{
  "experts_per_token": 1,
  "beta2": 0.95,
  "steps": 7214
}
Below are experts of layer 8 (counted from 0) of a mixture-of-experts language model. Rows are named router (the router's row for the expert), gate (a neuron's input weights, with its number), up (a neuron's input weights, with its number), down (a neuron's output weights, with its number) and show model dimensions 192-255. Each number is 128 + 24 x the weight over its row's rms, rounded and kept within 0 to 255. Numbers have three digits each.
Before each expert's rows: "gets" lists some tokens that make up at least twice as much of what it gets as of all text. This comes from a sample of Wikipedia text that the model never trained on. Tokens count by the router's weight.

# expert 10
gets: "-", "–", "/", " /", "'", "-S"
router:090127137135133156111130145117092123080167105112117129145093128125151145122173105088149132141160143166096168119131110138156142125109130138108099147150173155133102127143133135147107106130135183
gate0:081126121121117155118103105091126144102136099152164128143084148152060135162098102149125149154161132127150099124140123132105119115095127148130123095168122131139149184106094084151159171144098113
up0:123148144106155111129097141144077134104103085117139158124108155153092160143110114148147136132150153104120143130110123115129108130122135094116103161127134142117103179137120112150170155151114114
down0:121132121125147143148115138135181149101134178122155142086118118152149145125099106111111153082133161148164123124138169143134140117152163115128124123136144113119136153162129130113124148112154160
gate1:122101101122130115099140144162102113164099122112085121160121128162142117136158125109093103175115134131115122114110102114137118143108115109146196120127181096137162115132110156157108126150144112
up1:117130114110129139138099144142126127119122125103111123099109145161130135152140155108116092152116138175160119166113116174199106119119138141065145151099120145109171153147121126167161081142112081
down1:166138135118099116118150118114148160148106128121133154115134153111126163143097118111151107137141130138102140132082145152105155168133158149174126139109128135115064095142078110150129184132130097
gate2:138117144113151125179126161133115127109128137107099110143118115129126146126121110100131135143146116086129116130072068133097155146135120147129148142116148149159117090111157138131128127170110160
up2:158125116156155077118141159140140140152138150106084148129124120139157169176116160088134108141151098097123100141106142142106166116146108108118163145128110140145171126109149132157089143142066156
down2:081122085119086163085105124141128153112135102170125171188138138133166067127145140103159164178128110131106131129144152140133109129093089121162117153141143117120096107151111105077103171124123168
gate3:110123093134151140129148150143115132114120072145169105167158152115131156128123191145127160097124116139168121183098129141118100161158114115156088105076113117149133121153145145138145152132108158
up3:114123116119146135176159173099133111116090144099122112106107137147074108109124095151119158163123139088141145121088084131111126147140100120122107103094120118099142107101153144142132098158149148
down3:140151175166095114104099088132109146067142117146139148142110137123092155114105082153156114147149136124163117136153127147085102120144086117156163119153156118157143119081124112137163133124172098
gate4:109105092128159166157119112185156078157092119130149119105150112106118115147138115121164166144117158146159101135078107130133117126157172161140092149140121164124133125059160136154154146103134145
up4:147070094096095127094133158124100157100168130148135134132122164145078124136133151116135153138157120112109105154173141135115116165135116090119195142139117146141115145120121167134164123152110099
down4:164135144099167194139113120178116087106096118146155152146134141130120153139104118106146157126171148089132126176150129181150137105159127092141178060130103132133127129136158182113109119082104124
gate5:144109131112138093128118106151140127170117127126138106146136158112150184135180112122123137165128102131113146164154127127121144134110090125193147157124124128164166151135138129171172122119167137
up5:122114158131118118131141134133104134146102125135142131160152107105158102097164129138098091129128115154093138131127126125143117121105113094091087142100097114154148158142167142135120152138121108
down5:142126127139123123146163123151157128138116131117134133102120140152079185102106151117148159122121114131142123161154054084122131124139095119141105139133134146098152115118060120132168167147120144
gate6:126136118142147141132105141090161154134150117105151128138144129141101111109123134140135134106093138163181132087094094146093079116095111131112119150177166147117128105120127146107153129123123125
up6:122160120140136141110129127162136151100124153150133151123104120141132103164140126128092105173131147090126192111117178157194126168080146136140142123137132121142108196126186198152157126122156131
down6:128153127134173097154155124142080118180159142101122139092167125184130145092126136175126090167102150156104124142160105147134149184119117098138123095103122118140137105119147086141108136113085116

# expert 5
gets: "\n\n", "\n", " | ", " c", " Al", " al"
router:089130139104119117072125122115130085116127109085135124160099133148129150098103109107082109146101149107128096143127109143162155118116127143093137140109152140134132135132108127120119139092107129
gate0:115164131107109142151126091128088110113119126121120139125121123081117136112127121143097133123131148116151124134142116133077114107186143142134136113108150075138112152108135127154141141133143153
up0:154133119092143064127087085128147148115066123161155148081168159112116111125167156153142131127145135110142103191131130103186131117178130162159131091094143165111169139148091098155119090146159155
down0:158055137151122150135143145124151086144067080133133118084118088113165149109115148097121140141131095093102147109114141118148126135131129126115144138123095194095167131105108123164092124101129089
gate1:126147146113115124067114101098109104134123134128185157133134149146131130120097128117127138119113108129149087126130138146148129156177129097131113066100126136182175122145133113125125172117109134
up1:126145140158135095155132168128124115133140119091099104130129115141135118145146135156158107092118132141131132145143111117124065111113122157127126156142122149139078114094114140135135108124134115
down1:153130134161117118100161078168123176129138120081107095194179127123133162125096171123086134145113145146112138117181101165136154107130158120074137122156148125126161112090129147124097076173138122
gate2:130146151087133131113130119145145186143134114151148119165147147132155115145139146121150122140084162186110152090147141154128101130126087120098131144100105134096138127094108141148075081116125096
up2:119119132113091101119113120110152122146107094176086152102108151131160111145106136152123106122133143167141120145118106123112105162114168130114151110113104139147103112177122101104117157136139115
down2:131138131117146148156107139115132142095117112079189176170103127101213191118131150126132114107145121144137097155089138169127121138119131123136136146144116112110111128158113184108147126145124102
gate3:123132052120110140136134089102101136139143085124167129128140093097175145128148146149137089139111141115112110134122148102138159104146146152141108143098166165177135173163150113124156159127131128
up3:113115109097109124148100156132138154116111166096175173104143091124183155067149131137114114079109164135135148104119083140119168103129084155102105102129074153174112166135166070136146119161137146
down3:122126116158047140102124106097138130132134138111137104150120150096181130120115099150154144141129113117107143145166126110124113142164104100164122112122145143093110113140101136126156145136169182
gate4:101167135073157165148093147092109129107111082091122133157104171133136158140092088148142110156133155148125137125141127101129141134141112122108177125122106119135117174115107121127105128132105131
up4:079132160092161165157108128114145145089153118120096172144124119106179085142135125112113125180112177158139151162126077129104115135118117170115132158094123180149137141112165119129103109183098102
down4:159132105090114136148130112107145116177115160120134148122109133138157065134137098108161118144168141113163121105132134144136122120157141114091154117128117134117104122102121128182127105124146155
gate5:100146152105109102125087068153093133118077105144131116145104125193128099119106117162097131098181117135092161152115143136140144122151099147092156142156114148110152134130129137133131129150114103
up5:186132089121145053137184155109104120140076119140149123130130120102136126117084082122159086105096151127164139141181164119127149089119149122110103137125136151102076143128128124147134134120077101
down5:119072131119223158131121168107172172121138124119067124107165137104151105128105124135116146163140170114128150129121127146103070153126110132155141121150101127117112119127111088132108077160102123
gate6:077119095117147159129127134120142145108099141085120106101088136132135139127101144137156122141079155116127149141158148147127129098171115154069140086136136147140119147115129158160111107131131127
up6:085144149164155136146137170118154145087095138130102148132166120113104122109116085128128162103120134139073151139118127184100140164107134105068149111140130108083119133097139126148155117134173146
down6:121163130119070113119156122126114169131148130156154115145145147138124094140158094131126140107155121112151125139116133112139131107091123166086056138145101182100104127077131147124093135151099133

# expert 2
gets: " | ", "0", "; ", " |", "| ", "3"
router:118147128129109136117141114080158127136168177172105133142121139157130143099100099171108116085159118123113137161136121144140100173140143144141126119109129156122115161102176122153101153125137148
gate0:158116154156131147102098117129097120112124145127155118170184134100105138138141124167147119103171112121144157082119158198155125145131154151131128127135154140123161116108166173128119142116102123
up0:160110174168161145112081144138106137142080148136126095136148130094112141187157112152108140142105112152112132134111161160099108125121150129119116082147126137135134117121107141101118071138135144
down0:181063152135091138155143118125098121155154147122111102119131070168128114117118119173133172111093126145151129119123117151143128107126105166146088139153173091143151154116127138086137147100102114
gate1:112135120148094082092102108121166098113118112153116139110164131174157128134139118115121111142127129104136097141093154103112109158126119138131127170091116162143102147108123157132130083125129156
up1:133136146088127119135104136115176093118114131182113143133111104179148114138138140156119107081127100139138143103132127149137113147084141134140099135120133120134142146124146132118108082130154111
down1:105134096116116119153106151160113109158138100137099149169149138130135144143141117153105130140105142117140110134130122129181113178160151119133119079159142147153134127128130095149128157127147100
gate2:132153137105159158110115102117130130133082143153113140145110168095089119100138131165146166139140137112140155153118109104133118115133097131151143094136114122140077123143135118161151107133112121
up2:115101140097119131161130125089126131140113125127128132107095105082126110150129144136156124129127161154123105139146091156139126147125077112125113144141125081090124103134105119154162094215147106
down2:132190116145142130125083109142122148131136092107152140119173191082139158140127186115139171113122093119143132140132159152153087149021107147093095169110150169122127139113138094145124127128137116
gate3:152154149150101144102141186054150095177096142156133122159171152131132119116126098156128160119144093139113142086165129123137142103101119150144147160131117109156125150085169110148105130154059141
up3:122128148132120180085111128076204105139130132163144099157140110116125098095112159171144109150163124149153171062129141137143147139085118138128146141168125125127104141112165085127126135164089150
down3:131135155191130159166105138128122146159097150129161159109163118093159100152165154120099139138121124115121128109118126124136105097171156159142168175143145115136145126120108151095147105138087119
gate4:112132103109149124092136101146118126098166147157126149161136128113110150148127127164106123128120134138164177115140116137130130168178130138137185120133140127133110118127122126133137091143086152
up4:139147129151092113119081060120151132130144169151127092167156094120114099151176123137114132149163135110157150125132156132137165112098119119159160127138110129140100117136119149140086161175113124
down4:157148142105146149156109114141128142142130111111129119119082153080132168135111171146095098121137124105089157105134123108136098133126130111160135171141091152119104157157077118133094103143153103
gate5:147131136119138089112138126104190167164167143137127117131116148144149165125109166128123168163152155167128154115112129120178140111098106105125104099130152088111146116130135125110086153125127136
up5:136164119104104097106133128120118101124125169134142125155164129139130127140113134138140136118146126092153141133122120125127132107107121140169125125118124149093143146158048112109143125140123121
down5:141118118141141091086126143087090115143119140093121167133127171142082108157103121114132102121151126098160135122113114174086109122117102145123161176161120092152122108134128114103142142172120096
gate6:135117125111128067110124098099134098146145175135158121146142111121142202097089142112137126135148120113143130105112107109153126143119172172124135107150128144160109131139152158149130140141061137
up6:150109086144138102145134117088118091160154161129153116089171120164151140168124151152134130133096116122154161130113122137154117143108116087110100134151093154129101152100120134101106132131116114
down6:139152175181120167098169140131164116170108146122120102133148093100088118155142126125149160163135125121207108124140177111103125120137131114133162092105150148132139125122127172126108114121137115

# expert 11
gets: "2", "1", "in", "p", "P", " p"
router:077133127134134101104132145089146145100129106127108135076143146122135140126143142080184102117114132104103137109173118132121121107127145152145123102147110124077112166148089114130073065078142133
gate0:097154152080124146188107146109145138136122096144155148148136105091105126148145169156141067140108141133101129075136122098135158140127107150127109097098102148055137133151118143145092091111115142
up0:134132117095110114158123097111135135105124125167112097124113107141136147101129100095124111141105145123153156156069108141118126117145165159147137164129139131137111092122113121127165088115139118
down0:133102091187163163093094146103142114124123139145160117113141149124121151095131072111132128137106116095111127169130141102127124139127114112117110144116109122162061138133109172151152097120158103
gate1:084088143129115088118130097117130128146124135143176109139103127123106139128119123171116084105108117127120118122129165101160087138085145144114115124167119115123126119104155121140144106128095069
up1:158089128135112120123163138139133103101117117155137129109155157158132132118159139173126122148147158133115128132129175138137131105131197086151131133143116143090131132143103176140112127098115110
down1:111116144139164145099113106125102139130144161121111117118159122122120162073107135149123143116135112145155137081134118142146117125144118162110185152120116138082097155118136127143109079129105118
gate2:125137110121092144135108134145136152154142091120103091125067107131142133121136132146164134140136136100137157143132148129134109162121132151146152117158084118167121153149126092107100133090149134
up2:151153141136145110146148101117111064121149116099153152168164163158094131112123116181138109083106136158073102104072166136119119096133139125131093155129148160127113108102144140136135115128143124
down2:142126153127108141089143132087134129159150117107122128126157096105175139105120156133104110156140103114127093118093165130144143116163114068157121169137131169166135184164134140132110116103134138
gate3:098129159148138100101123066119149155111151115119087170150125144083116142141114120132108079129137127100139123118140145104112154111134109170132109149131175123142119116146137103140144102113100086
up3:164125142146100079081138116105158113138158142111137098130136112132120161080151163102115106109095140157090138177075155108091122165130137111126090159129099108106131170116159133147105105119099147
down3:129093153085057128159139142116135135146109147152145132107143108118132168059108161107142129119107177178124134105122119170117118154119106128114086110158123140149138158138141123122144193169098132
gate4:112120118106080154098122104112150126118161162163140144099154118157143149127135174149157096131123139151121077128155174124144177127151163131150114136143125093148101126115086125107141111130129152
up4:137143155117132111128107118161140106157189101111132123128108103119138120127078129113116144165145092192140155153130119148112114137132067146164115144153090112139168105127142157109113130107133113
down4:125099099121102121113143107146093157116131111123147155141161103065127069087140166162142103084109153103104113156081141105108106137112097094055124096139156130129129154095134091121124114127127155
gate5:128132141116091144124103120179115155127125100122139093069101137106142089151124123078111149134125167135143083129113149134129152129148141117105129152178111151145112123120119157151170099129085147
up5:122156107104144109103127135148122159129106160149141127144134156157114157129082098151104119084118116139118128151101137115094110154169085166148152149144159155102144100164145154157070149134127106
down5:128148112116051147155077115092086147105156141161142126132131094164118144168171076097086114121120123121120116130100123177155128136148102144121144157136154090159150126143100124136094104143156135
gate6:133103137122141128118156131157093124123112124113136146090114151121107099094100171122134123115135104087126080109150129136154105189144122090178108131162080102148144124123140144109134144125063092
up6:113113146094126137154151129140180090130173131153113095163139101127136141164154118144120121137139113119130126181102121106117181133124108162128120157082148107156150123137144140145144147154142109
down6:118125112146172122158124077122117120114089168173145107193148140122139074154153108150161122077157135188128107162112138093151118090153127189141177149118127079155135104164112137127156145144115117